config.toml
n_experts = 16
balance_bias = false
shared_expert_gate = true
lr_router = 0.00179
init_std_qkv = 0.0446
init_std_down = 0.00629
beta1 = 0.93
lr_head = 0.00936
decay_shape = "linear"
batch_tokens = 65536
max_seq_len = 256
dataset = "wikipedia_en"
Below are experts of layer 3 (counted from 0) of a mixture-of-experts language model. Rows are named router (the router's row for the expert), down (a neuron's output weights, with its number) and show model dimensions 0-159. Each number is 128 + 32 x the weight over its row's rms, rounded and kept within 0 to 255.
After each expert's rows: "raises" lists some tokens whose logits its average output raises strongly, later layers aside. This comes from a sample of Wikipedia text that the model never trained on.

# expert 7
router [151  85 167  97 168 113 162 125 120 174 124 148 145 181 146  96 119 163 162  79  73 178 124 108 126 156  92  85 145 139 151 108  97 120 165 131 180  94 181  78 131 123 103 144 127 166 140 150 125 132  44 136 155 138 119 117  83 207 120 172 132 142 130 164 114 136 119 145 100 106 145 169 134 115 201 110 138  70 125  73 110 103 137  93  72 156 135 138 134 194  68 141 140 150  95 196  67  62 178 133 102 138 153 113 108 122 103 142 159 123 148 111 142 132  88 136 163 103  93 127  88 102 187 123 135 138  83 159 124  80 148 154  97 128  91 175 109 109 101 164 133 100 177  97 149  59 125  98 136 173  96 149 120  93 163 124 174 156  81 118]
down4 [136  51 128 119 111 150 120 141 108 113 138 189 197  82 116 141  37 142 132 104 120 150 125 128 118  94 125 102 147 134 195  91 163  59  83 106 105 100 139  71 133 165 117 148  80 168 161 112 145 139 111  82 106  91 131 118 152 168 103 125 102 151 142  97 144  99  91 124 138 133 107 192 119  99 140 101 146 130 102  83 115 122 140 153 115 163  53 156 175 142 221  81 136 128 123 184 115 139  72 154 191 168 132 162 149 129  79 125 133 104 146 136  92 142 174 113 186  78 125 114  95 108 117 125 166  98 109 104 123 123 118 138 116  94 150 171 144 142 138  95 130  88 149 181 151  71 171  88 164 174 141 196 173 155 133 133 119 148 138  92]
down5 [127 169 126 118 149 155 180  64 135  49  78 142  98  77 135 129 122  69 137 133 161 213 143  92 124 114 150 134 134  96 114 125  96 126  84 107 165 126 111 154 119 110  67 143  78 129 136 182 125 137 145 158  97 123 136 141 136 108 115 166 134 107 174  48 152 123 170 107 164 165 157 132 147 186 109 144 120 206 157 150 138 133 165 115  84 114 133 116 130  75 154  68 136 162 115 133 112 150 155 143 198  78 157 111  99  90 152 159 129 135 101 132 114 122 117 133 127 131 195  87 183 133  87 141 166 113 116  83 137 207 151 152 124 117 129 147 116 158 143 104  86 129 160 163  99 206 154 217 139 128 139 121  89 111 106  98 139 130 158 176]
down6 [152 161 149  51  59 156 119 116 143  75 183 139 138 197 141 122 119 105  81 169 103 173 177 113  99 126 121  99 159 142 114 119 113 142 121 141 136 146 127 124 171 158 176 140  72  96 157 129  54 130 112 144 153 143 108  79 175 161 115 154  91 133  95 121 124 177  94 111 121  83 133 128 121  93 130 141  99 131 169 140 139 121  49 134 139 133 163 101  93 127 123  71  90 149 141 111 132 116  86 108  92 133 218 112 142  88 191 141  69 125 113  98  42  98 167 182 122 134 123  96 140 124 116  92 117 120 103 146  97 131  95 135 133  96 173  83 145 124  86  71 146  86 129  81 147 105 203 131  88 137 152 126 124 164  67 131  89  92 143 138]
down7 [130 148 137 162 118  68 187 181 103 143 118  95 155 169 157 115 143 177 156  71 100 143 139 198 124 110 134 114 115 129  87 135 174  60 147 165 132 128 151  84 138 123 111 169  39 151 176 172 104 127 113 115  70 134  92 169  83 157 130  74 161  53 110 101 167 125 152 171 153 141 150 119 134 112 123 112 154  84 146 104 123 109  87 122 106 118  89 132 164 173 151 137 147 100 182 167 166 152 111  76 188  77 163 166 175 126  79 144 217 120  97  90 134 148  81 173 118 135 133  96 144 123 162  67 106 100 118 134 123 141 146 109 142 110 147  92 177 106  65 117 103 130 155 134 102 103 130 119 134 142 144 136  87 140 118 184 130 130  81 126]
raises: ",", "\n", "\n\n"

# expert 6
router [136  92 103 198 127 142 120  92 141 116 129 185 144  90  99 118 111  66 195  92 172 149 133 145 156 152 116 108 131  92 135 153 137 138 128 169 125 158 134 144  81 105 112 129 134  96 102 137  84 135 176 124 110  72 124 134 155 161 142 157 141 120 161 161 143  70 112 130  51  96  68 130 159 101 123 137 112 122 125 158 181 168 126 140 125 131  95 126 154 146 113  62 102 144 128  69 165 144 106 181 151  90 143 148 117  82 148  95 180 155 121  95  98  93 143 128 142  99 198 211 173  90 118  89  91  94 144 110 135 124 123  70 171 132  93  90  89  98 133 127 122 209 119 172 103 108 140 145  87 198 162  84 134 138 130 128 112 113 193 196]
down2 [132 147  93  96 153 125 130 114 134 123  94 132 119  66 168 119 116 161 148 130 119 161 166 139 109 105 172 129 118 119  82 134 155 137 144 124 155 139 196 161 178 120  72 173 127 129 190  99 129  66  82  96 169  81 153  88 139 137  80 213 162 127 159 125 153 146 110 164  98 126  96 166  81 150 124 155 143 165 120 145 127 147 130  91 140  73 170 159 102 120  89 154 150 109  81  87 128 114 166 118  87 130  99 159 104 165 100 120 126 133  74 140 102  90 138 139 119 136  47 127 118 133 154 144 117  93 165  97 153 156 174 116 129 119 147 126 115 229 120 154  30 109  94 175 170  80 163 172 108 129 122 109 111 153 148  66 131 185 176 136]
down3 [ 96 174  78 124 124 117 147 144 112 184 142 105 181 129 208 129 131 158  91 138 145 138 127 130 103 164 135 129 180 183 156 122 127 101 107 126 125 137 127 110 114 110 166 136 102 117 162 120 108  83  68 105 152  72 115 131 173 189  97 124 135 107 158  97 189 123 196  74 140 150 130 120  93 142  88  54 170 109  94 142  59 138  63 141 118 173 137  94 131 119 126 175 115 101 132 144 185 135 104  98 136  32 143 143 147 125 120 129 164 144 175 145 126 118 121  71 135 138 129 136 147  77 134 139 102 160 128 100  81 198 102  79 101 106  70 161 196 158 130 117  80 107 147 119 152 115 159 137  98 175 130  85 102 197 121 144 123 136 166 156]
down4 [145 144 120 135 148 124 131 124  95 136  85 105 113 130 100  75 139 108  76 127  92  75 125 117 147  71 123 118 163 166 112  68  74 116 170 154 147  89 137 121  94 120 145 163  71 111 111 109 119 170 139 162 169 117 124 168 125 147 177 138 172 104  46 151  95 171  99 109 117 101  45 126 113 112 126 126 153 161 184 143 144 111 126 155  79 142 164 140 158  76 114 111  85 122 162 103 142 152  83 126  89 107 132 136 184 150 136  95 172 116  15 120  79 143  75 136 112 136 151 163 146 126 165 126 142 170 170 165 132  87 120 136  67 146 173 184 125  97 119 158 139 127 114 119  66  98 124 103 139 136 174 110 157 174 185  49 120  99 116 149]
down5 [139 125 126  69 135 156 144 165 132 245 113 141 110  87 173 130 145 135  84 140 126  64 141 109 175 143 126 104 121 133 129 134 163 186 110  93 132 136 236 157  99 156 120 157 145 124 154 144 131  40 151 158 108  61 158 153 196 140 105  70  86 155 110 113 138  68 104  70  82 100  88  82 109 122 120 122 168 132 179 136 151 149 100 132 114  88 158 139 133 168 121 111 142 152 135 167 141 114  97  63 132 164 125 118 147 167 120 128 167 169 147  81 149 162  81 128 146  62 145 166 132 126 119 180 174 106 105 149 145  86 156 115 145  86 156 112 121  86 145 129 133  92 106 120 105 100  98 139 137 139 136 162 164 138 159 168 132 122 161  91]
raises: "h", "p", "it", "r", "c", "u"

# expert 10
router [138  56 150  52 132  93 195 142  52 115 219  40 122  80  72 122 128 185 100 158 127 109 107 115 135 130 164 116 137 119  90 158 114  89 158 128 100 136 138 112 188 126  55 158 160  92 160  75  62  97 100  99 151 125  94 131 129 142 101 184 122 152 131 108 127 141 111 100 122 126  95 110 185 107 149 174 143 146 152 118 130 154 155 136 102 128 143 179 136 116  90 153 145 107 144 111 175 152  95 112 131 145 132 178 121 173 117  54  87 143 146 151 104 148 118 112 112 124 106 121 138  86  97  74 123 183 162 154 114 156 129 142  70 154  93 113 124 213 165 127 122 106 100  88 142 153 127 105 160  98 146 142 147 130 104  90 106 171 131 140]
down3 [124 130 130 161 136 151 121 165 130 132 151 141 157 121 134  85 108 114  88 141  96 116 113 139 108  49 202  94 215 153 121 163 170 147 163 139 126  44 141 143 120 152 143 104 135 167 152 130 123 113 140 137 156 154 141 164 136  99  96 152 187 104 192 105  93 180 136 130 181 149 116 132 121  99 101 133  62 145 140 121 153 125 137  82  83 154 199 214 145 163 135  54 138 131 128  94 130 131 147 152 155 125 161 146 129  65 165  88 132 121  97  66  88  94 140  76 152 104 125 130 116  88 128 142 155 134 133 121 134 118  89  86 152 133 194 103  92 132  97 105 125 104 147 108 126 118 117 128 148  58 196 154 209 131 102  72 149 122 130 172]
down4 [191 159 193 101 154  85 132 136 150 115 160  99 120 118 121 125 145 162  96 184 197 134 139 154 112 106 125 175  95 186  65 124 165 108 162 121 116 172 131 155 140  82  84 189 198 159  76  97 137 147  84 155 124 177 125  90 140  83 140 210  42 157 135 126 114 119 139 129  85 130 125 155 146  97 177 171 166 128 143  93 100 155 148 175 134 137 164 150 146  95 133 161  87 159 177 102  62 121 121  80 107 105 174 176 129 122 140  98 115  99 103 114 167 110 124 135 110 146 112 146 134 132 106 142 124 127 154 149 138 147 139 155  89  98 131 163 149 150 127 125 115 102 138 197 174 140  96 110  71  48 170 144 110 111 149  82 162 105 117 102]
down5 [125 135  94 111 154 104  85 131  89 140  95 103  82 190 146 113 125  91 153 126  82 172 131 180  77 108 111 128 104 132 122  90 121 162 115 127 130 115 115  99 116 128  43 161  81 152 156 126 136 129 116 212 131 128 156 113 106 133  81 121 171 108  95  87 124 168 162 131 125 128 105 123  87 173 160 172 116  76 115 137 131 103 126 155 172 116 116 100  99 163  94 163 141 132  86 133 129 167 151 178 184 127 119  65  75 200 117 122  99  87 110 106  88 147 148 100 119  68 129 162 151 143 140 107 146 130  91 171 137  95 133 142 134 140 162 176  74 205 176 148 183 120 178  91  67 167 135 134 163 119  79  96 116 131 187 161 202 142 130 153]
down6 [ 97 101 154 125 124 137 104 142 115 189  92  61 134  72 142 126 157  91 150 178 137  84 132  90 136 145  50 151  99 116 151 109 145 153 133 148 119  80 161 103 110 126 149 150 147 182 163 152 145 146 110 147 121  96 110 171  97 127 164 129  82 194 182 100 188  61 118 140 226 135 177 156 152 126  84 139 140 140 154  92 103 136 137  74 124 120  63 169 164 108  98 110 164 141 144 127 101 117 101 116 157 100 145 144 148 166 107 157 107 103 194 173 168 160 137 112 110 113  96 179 115 108 174 163 105 133 135 104  84 119  62 128 175 154  92 110 102 145 126 115  84 149 119 161 136  84 103 138 145 127 109  98 177 112 144 180  49 131 147  81]
raises: ",", " and", " (", "'s", " of", " in"

# expert 13
router [125 168  49 194 151 121  70 126 124 120  87 158 179  93 159 118 105 128  83  96 106  96 138 109 150 134 104 162 132 115 185 137 170 125 111 112  97  95 103 129 128 101 109 128 113 173  89 149 144 135 146 119 118 171 119 159  76 151  81 141 104  85 109  94 130 116 161 157 123  68 178 103  98 146 100 184  90 139  86 145 158 107 117 127 128 181 117 131 145  89 164  85  85  94  98  98 142 153  96 151 125  99 108 120  92 122 123  86  95 148 123 125  84  62 150 133 110 115 100 148 175  85 143  82 131  93  67 121 151  94 180 104 202  98 168 178  61  28 106 142 160 166  94 145 143 110 107 118 109 157 130  87  88 110 120 149 113 117 142  66]
down2 [150 139 169 130 149 141 130 108 132 151  73  97 125 119  81 162 123 119 150 141  72 151  88  94 120 120  76  70 155  99 112 101 122 112 136  94  98 170 186 106 175 153 128 124 121 161 164 135 119 145 117 159 199 116 149 114 129  97  99 120 128  95 156 163 134  78  68 152 138 108 125  83 165 105 123  72 152 101 156 135 132 133 161 100 106 110 136 139 129  75 138  95 126 103 152  38 110 114 124  59 123  90  85 176 150 100 114 138 173 161 161 156 134 135 116 181 106 118 162 107 139 126 164 104  91 164 204 103  88 107 142 192 141 124 172 138 167 184 145 164 116  61 160  85 139 169 220 116 157 121  91 127  98  86  90  84 159 148  85 129]
down3 [ 88 128 174 146 146 129 114 135 131  86 123 117 135 102 149  64 170 122  70 120  94 138 138 202  99 118 101 117  99 120  91 113  82 123 137 161 147  99 147  51  67 117 145 167  77 117 158 111 146 104 144 114  76 106 167 142 173 136  99  94 169 144 145 165 123 134 130  82 216 192  55 145 144  99 190 147 107 143 183 156 144 160 145 109 180 162 124 120  83  79 121 148 104 128 175 100 109 125 119 120 111 176  92  67  93 110 112  93 124  82 167 107 102  84 137 122  67  93 112  94 131 160  66 133  85 131 120 126  94  82 113 124  79 162  98  96 124  76 148  93 148 151  60 144 108 103 115 137 144 140 184 164 109 111 121 126 121 134 126 141]
down4 [144 116 112 170 136 173 114 133 149 116 165  79 100 164 117 112  85 105  86 158 166 118  77 180 157 120 175 133 183 138 110 119 119 127 143 122 123  86 113  90 131 129 153 100 127 147 157 131  81 140  97  89  89  90 111 144  81 165 138 112 154 112 160  90 205 135 105 138 168 197 140 127 162 166 131 123 140 104 118 145 147  87 126  97 121 161 136 117 102 167 111 135 152 137 135 161 128 153 181 145 107  90 184  87 110  80 198 135 181 132  48 189 160 150 132 194 145 124 126 122 130 100 103  85  36 151 146  83 120 168 132 146 165 125 137 118 113 148  93 137 181  77 192  94  83 176 137 104 148 126  61 148 145  92 136 186 107 169 123 154]
down5 [163 132 113 130  88 101 107 143 144 164 121  78  36 142 110 117 101 151 120 125 108 147  94 144 122 116 180 111  77 125 125 106  90  91 110 169 169  22  45 125 110 196 174 151 129 132 141 116 131 136 131  78 126 140 126 107 129 153 132 104 114  82 128 140 148 100 121 147 142 129 148 173 127 110  99 135  37 121 111  91  59 118 167 103 145 104 118 151 151 141 120 162 156 138 138  74 119 182 114 100  99 156  99  94 120 171  98 128 110 125  96 166 150 140  79  55 119 186 163 102 139 124 117 106 100 140 145 117 112 115 130  86 129  72 146 132 151 109 165 100 157 155  84 182 165 145 154 193  79 128  76 129 155 154 210 151  96 108 104 154]
raises: "e", "en", "a", "el", "am", "u"

# expert 12
router [155  81 139 151 109  65 163 200 107 141  90  95 125 153 113 220 136 108  84 105 186 107 134 166 148 153  85 132 154  85 105 101 130 107  91 119 175 132 127 226 173 133 148 103 116 136 110 106 128 137  60  95 137  71 141 113 148 115 182 143 149 125 163 180 103  99 183 135 174 113 102 134  81 114 183  99 159 183 158 144 167 108 102  86  98 135  99 140  75 183 114 131 172 146 141 149 124 110 147 145 143 166 127 114 127 151 198 114 114 159 177 130 126 189 125 176 158 154 160 116 179  98 138 140 104 169 173 153 138 149 164 145 117 144 106 138  82 102 124 129 146 153 129 169 139 118 133 103 126 155 107 139  90 128  99 215 129 103  98 151]
down2 [115 180 123  79 145 137 133 133 122 133 156 143  76  71 167 147 186 186  45  96  94  93 131  66 169 175 134 201 102 153 175 163  51 157 122 168 109  91 129 126 122 129 149 159 119 146 132 163 123 146 169  94 120  94 168 147 128  57 119 131 153 129 108 139 140 122  90 140 102 111 141  65 130 103 113 193 119  93  90 162  98  74 123 128  92 102 109  96 142 130 127  64 152  67 107  98  88 136 129 124 152 122 125  94  97 150  93 168 102 145  87 148 111 107 130 166 172 135 188 134 154 110 163 126 179 144 164  70 163  85 122 123 105  98 137  91  96 133 157 123 127  95 162 121 180 115 102 159 118  55 145  89 141 128 150  75 115 101 100 131]
down3 [118 107 139  74 163 114 167 175 119 166 107 132 135 167 114 155 131  89 104  91 129 137 112 167  70  42 103 143 153 128 163 172 175 156 120 126 111 135 117 117 144 178  96 139 103 146 164 169  97 106 138  87 137 140 121 108 210 144 147 101 220  73 119  98 126 127 128 145 114 100 166 130 143 161 147  97 154 140 124 128  92 142  84 121  83 140 159 169  75 143 125 152  83 140 143 204 137 142 128 136 134  62  67 144 181 117 150 178 109 108  96 115 189  59 118 141 187  81  85  79 134 146 118 126 105 223  97 136 112 104 160 145 156 123 112 181 121 161 103 142 129 153  60 124 146 129 176 151 102 105 125 118 134 129 113 113 130 177 151 144]
down4 [155 152 146  91 123 157 153 126 110 104 115  96  86 175 132 163  98 107 124 152  60 164 177 105 129 125 108  84  75 120 114 124 114 112 116 231 146 104 164 126 128 116  54 117 118  10  90 155 141 119 155 132 129 120 161  99 165 113 142 114 124 166 135 106 109 177 142 152 148 118  51 113 178 147 127 135 112 171 102 134 112 113  95 117 104 154 102 152 128 101 103 131  41 138  61 120 131 122 123 118 145 153 114  77 119 175 125 153  94 149 102 153 108  85  74 162 184 158 103 103 114 173  85 172 135 180 102 124 171 141  61 186 179  97 134 141 163 157 143  99 147 132 174 139 139 167  99 158 154 116 133 165 172 141 134 158 121 117 126  94]
down5 [ 87 127 142 104 118  98 154 135 160 143 156 168 132 137 103 112 165 125 140 162 135  96 117  94  89 157 123 140 121 122 119 107 151 105  96 116 152 131 127 149 136 108 146 136 130 212 131  66  51 116 158 177  81 170 156  62 107 169 144  79 110 138 144 177 141 151 137 137  35 131  82 166 124 128 159 159 106 157 129 172  54 146  49 146 133 181 137  83 106 138 151 126 134 128 115 131 132 123 180 184 138 149 133 128 115 132 179 119 163 180 122  54 120 132 119 124 148 113 124 193 176  78 179 134 155 102 147 118 137 176 115 113 120 118 128 123  78 107 148 131 119 113 160 130 114 146 175 174  77  87 140 127 123 185 159 137 221 133 201 143]
raises: " in", ";", " there", " ("

# expert 0
router [ 92 121  59 137 144 123 116 100 145 137 103  96 115 133 160 181 113 165 112 130 101  76 139 116  71 118  97 111 132 110 100 125 178 147  93 156 149 145 124 152 162 119 166 103  96 141 114 108 165 147 167 144 129 106 144 114 125 107 196 108 157 150 165 136 144 139  91 142 107 109 152 115  87 114 139 114 150 184  94 125 137  94 166 160 119 165  73 139  89  97 169 181 108 109 212  72 166  70  76 140 165 109 127 185 179 116  51 163 113 132 178 145 173 104 135 124 116 165  91 131 128 149 195 178 181 123 186 110 116 122  96 164 101 181 109 161 132 114 167  40 159 156 141 158  78 167 130  82  67 138 103 121 150 107 150 110 120 110 139 101]
down10 [ 81 146 156 105  99 165 139  91 116 138 111 129 130 160 177 140 149  76 157 119 119 111 156 144 124 178 105 154 133 126  93 121  85 128 134 132 113 131 124 183 153 109 154 173 182 185 172 125 127 120 107 108 142 145 109 117 133 122 148 170  92 117 191 133 130 121 160 124 145 171  71 162 110 149 136 138 120  94 115 135 127  93 122 118 114 124  80  82 171 104 177 176 120 162 131 137 179  77 109  50 185 193  97 143 135  99  77 158 116 175 129  78 126  73 104 166 109 163  87  99 123 165 149 158 107 151 183 138 141 117 184 184 139 124 124 105 158 111 101 151 177  99  90 124 146 175 152 220 159 114 158 166  93 106 167 148 151 109  36  75]
down11 [ 93 166 140 148 130 114 122 164 223  94 163 140 156  81  88 119 173 110 129 140  86  70 123 141 156 117 147  80  86 133 168 122 107 120 112 103  89 137  93 102 159 133  97 160 141  97  99 137 162 116  99  96 171 131 147 155 153 148 123 159 136 101 156 141 108 112 174 176 151 127 110 162 126 186  46 166 156  80 126 180 127 142  93 116 165 204 109  98 140 174 131 121 142 176  82 122 104 118 113 129 101 200 149 124 165 102 133 141 190 109 122 160 137  95 168 126 135  53 132  80 179 171 109 163  96 133 165 121 136 101 164 122 116 102  92 171 123 169 125 160 121 137 131  91 159  47 159 112  85 186  57 131 150  82 145 128 131 145 117 121]
down12 [ 76  88 117 133  98 137 116  91 165 145  95 136 114 113 114 104  95 160 166  93 114 118 205 158  97 164 115  90 150 157 184 170 162 131 131 123 165  93  96  72 117 108 113 135 204 133 168 153 104  97 115 120 118 132 159  74  86 113  73 113 121  46 133 150 140 175 158 110  97 138 102 164 130 129 128 140 126 154 147 137 106 130 121 120 170 123 191 114 130 110 154  90 141 118  71  94 155 140 115  94 120 161 102 109 103 133 201 136 124 113 140 128 147 106  69  54 146 113 103 150 100 123 125 188  96 136  92 165 189 152 154 146  32 200 124 122 132 121 146 132 165 142  93 170 143 161  70 116 110 141 192 169 115 135 144 124 193 116 110  73]
down13 [ 36 198 137 119 173 137 132 102 154 168 159 183 186 122 123 112 142 208 166 108 124 175 127 137  96 147  82 150 188 103 105 129 151  87 139 132 114 208  97 107 129 108 107 123 138  74 102 110 219 149 143  45 146  95 152 121  85 121  93 154 148 139  89 114 150 134 178  95  96 115 183 129 138 131  85 115 146 112 121 123 132 115 160 176  69 101 130 136  70 113 126 105 148  89 123 141 165 135  93 184 130 123 180  89 115 172  94 152 119 152 159 115 103 102  91 142 153 117 112  83 133 133 120 123 116 174 191 107 122 126 140 129  85 147 128 127 117 160 147  97  86 105 132 158 117 103 127 157 217 106 159  70 171 109 130  93 141 121 132 123]
raises: "|", "-", "2", " and", "1", "8"

# expert 3
router [168 151 150 103 129 116  60 108 134 250  78 109 132 148 202  87 106 145 189 124 118 155  72 104 157 123 160 151 144 160 133 150 144 164 131 122 114 138 122 105 140 143 186 134 113 149 199 125 129 119 144 138 129 176 133 174 186 116 103 106 178  25  89 156 164 134 121  69 143 162 128 104 130 154  79 134 119 154 109  66 119 104 119 150 107 111 189 140 126 104  95 147  58 127 121 103 107 145 121  91  99 139 108 148 131 150  88 188 142 159  98 145 119 121 110 113 101  81 143 174 139 187 125 167 111 101 109 134  96 173 141 146 132 131 163  62 170 127 152 147  85  71 110 102 125 132  77 116 155 127 129 132  96 124  95  86 145  99 147 109]
down4 [143 118 111 143 118 165  60 148 141  84 181 132 105 115 174 107 155  87  91 168 149 168 152 170 141 139 142  91 103 143 112 101 135  74 119 160 104 143  83 160 127 115 185 153 205 101 172  90 144  90  78 180 105 119 126 147 165 156  97 159 171 157  99 158 112 102 152 103  79 137 119 115 165 128 177 153 143 168 126 172 196 144 139 139  95  36 142 150 130  87 121 122 108 211 103 139  98 125 133  87 148 148 119  42 122 164 166 108 113 147 138 162 167  91 169 118 154 106 133  89 117  94  91 145 175 176 108 174 124 185 146  93 153 115 134 134 146 120 130  95 149  99 152 132 164 136 104 114 156 142 135 121 201 143 121 152 143 133  50 109]
down5 [102  82  75  80 137 149 129 133  95 108 119 117 115  81 147 120  30 135 123 164 208 109 110 119 165 157 157 117  91 110 109 107 164 121 101 123 144 140 128  91  95 164  91 154 149  87 186 120 114  94 146 122 158 134 103 182 139 139 131 124 118 133 174 135 132  75  95 174 156 178  96 132  99  85 167 154 124 101 186  82 141 131 131 147 152 160 130 113 161  91 120 174 115  83 106 183 111 173  96 192  83 138 173 145 151 109 198  93 109 107  71  71 166 156  88 101  63 164 114 142 135 141 106 109 130 105 120  99 142 139 118  90 129  92  74 130 187 158 119 161 113 156 153 171 152 166 152 183  85 151 158 105 106 141 132 133 124 153 141  62]
down6 [129 152 161 148 117 122 155 177 133 131 196  98  93 162 115 100 125 104 134 127 163  88  75  93 120 151 126  90 167  66 143 101 157 156 135 110 113 167  90 111 117 184 141 144 135 134  89 125 199 137 131 188 122 119 107 155 152 181 131 110  79 136 110  89 151  94 137 130 161 146  98 149 127 118 167 130 129 125 159 114 129 179  80 140 112 123  97  98 133  67 185  76 157 133 167 123 104  57 152 152 214 104 147 150 103 114 123 189 146 142 118 164 112 156 104 102 102  98  74 142 130 139 132 138 174 132 115  81  97 136  93 212 175 110  85 208 176 101 105 174  88 136 180 131 158 106 116 136 144 132 194 117 126 136 127 125 148  53 102 157]
down7 [ 97 139 139 147 205  83 139 139 152 102 176 121 134 113 142 178 120 178  31 186 101 122 141 165 178 104 126  75 144 149 161 138 166  92 119 131 101 136 101 109  99 135  90 190 111 146  99 104 121 128 147 190 141 134  96 147 135 118 145 125  94 135 164 142 130 162 125 119 121 178 147 107 105 168 146 150 142 181 143 151 148 154  91 122  97 162  95  42 103 157 157 136  91  82 177 138  86 160 172 123 179 150 148 150 102 146 160  55 118 133 196  85 147  94 169 165 129 123 140  99  97 100 161 197 151 143 154  94  62 136 169 111 129 172 147  72 131 173 110 176  84 158 108 157 135 113 110 128 126  95 131 100  98 100 145  99 155 117 168 149]
raises: "ire", ",", " on"

# expert 11
router [ 81 115  81 103 117 140 109 146 125  92 154 195  75 137 172  86 161  82 109 169  92 139 120 138 101  97 124 125  85 123  67 138 111 131 154 137 156 107 185  84 101 179 186 128 154 163 109  76 134 127 118  73  94 118 166  73  92 106 146 185 109 140 157 143 130 113 160 145 166 104 144 206 140 100 109 106 134 103  72 158  65 115 114 157 106 148 140 106 101 165 195 100 141 170  80 177  90  88  88 140  94 157 101 143 161  97 160 107  71 167 110 146  81 163 156 130 125 150 121 129 110 155  86 100 167 131 107  89 133  96 132 106 117 166 164 162 140  96 121 126  83  98 105 150 134 145  83 173 155 155 106  74 169 145 193 117 140 122  68 131]
down2 [157  90  98 100 183 105 112 138 125 165 121 120 138  66 122  73  37 165 128 198  98 128  86 123 155 109 138 134 147  68  99 168 114 164 104  83 101 107  85 124 158 145 129 156  84 147 107 108 145 143 129 115 107  90 106 167  90 125 161 133 160 121 142 131 112 104 126  69 124 151  76  96 144 180 165 186 123 105  91 102 153  46 113 103 108 205 189 115 130 154 112 182 109  88 116 152 106 141 116 160 109 130  96  93 115 109  66 105 138 136 153  95 131 139 123  82 199 167  85 132 163 116 117 108 185 160  98 136  87 131 121  95 115 161 129 138 119 155 109 154 173 150  92 112 123 189 140 102  92  86  80 147 115  60  88 126 152 125 158  95]
down3 [143 118 116  95 119 126 180 181  97 119 132 112 150 118  94 140 162 151 151 147 210  43 107 118 149 130 124 160  88 219 123  85 138 209 109 165 157 125 171 147 120 114 135  92 154 138 118 181 114 167 143 152 121 160  84 117 126 141 129  96 123 186 120 116 140 128  65 176 139 154 105 206 153 159 125  97  91 150  56 126 112 146 103  65 124 138  93  53 117 104  85 154  78 181 139 117 143  91 106 154  76 122 113 129 114 158 112 160 135  87 102 150 121 149 142 141  90  97 198 123  91 141  68  83 100 109 171 174 121 123 134 177 157 185 121 141 134 111 159 114 134 146 113  79 177 130 154 113 119 157 140 131 167 164 137 167 139 132 121 125]
down4 [143 142 195 187 101 152 160  82 130  84 163 141 120 104 119 134 170  79 113 145 141 121  90 164 105  88 148 133 136 125  97 160 101  61  76 134  86 102 118  98 142 119 138 102 177  92 119 136 100 111 110 150 147 138 143 183 152 172 103 131 124 144 151 184  60  59 117 149  90 189 112 129 133  99 167 109  96 113  78 121 125 138 111 144 169 149 119  94 149 188 141 201 131 142 133 153  97 106  74 111 120 161 195 142 153 153  83 131 149 179 117 160 135 161 128  97 168 156 130 126 156  85 147 106 126  54 141 104 130 115 113 174 186 112 108  65 142  92 135  56 125 107  91 146  95 119  96 110 113 113  70 155  45 151  92 101 142 106 126 157]
down5 [158  94 133 112 105 154 135 132 193 150  87  97 159 162 193 168 148 118 128 101 149 112 174 101  78 127 184 105 117 154 143 147 121 141 136 147  90 115 113 145 140 108 120 138 152 120 122 143 139  95 255 102 138 145 127 125 112  76 155 112  85  97 126 107  72 136 123  80 129 135 111  92 152 134  73 125  97 166 102 179  87  56 137 137 128  71 137 150 157  92 127 140 157 124 121  97 126 131  71  88 141 112 163  71 186 115 137 130 148  56 124  97 144 162 149  95  89  97 109 154 155 103 169 165 141  83 134  86 145 132 110 116 189 128  67  89 169 119 133  87 121 144 136 133 122 155  81 139 185  91 103 193  97 133  82  87 113 164 141 152]
raises: "n", "1", "play", "4", "2", "3"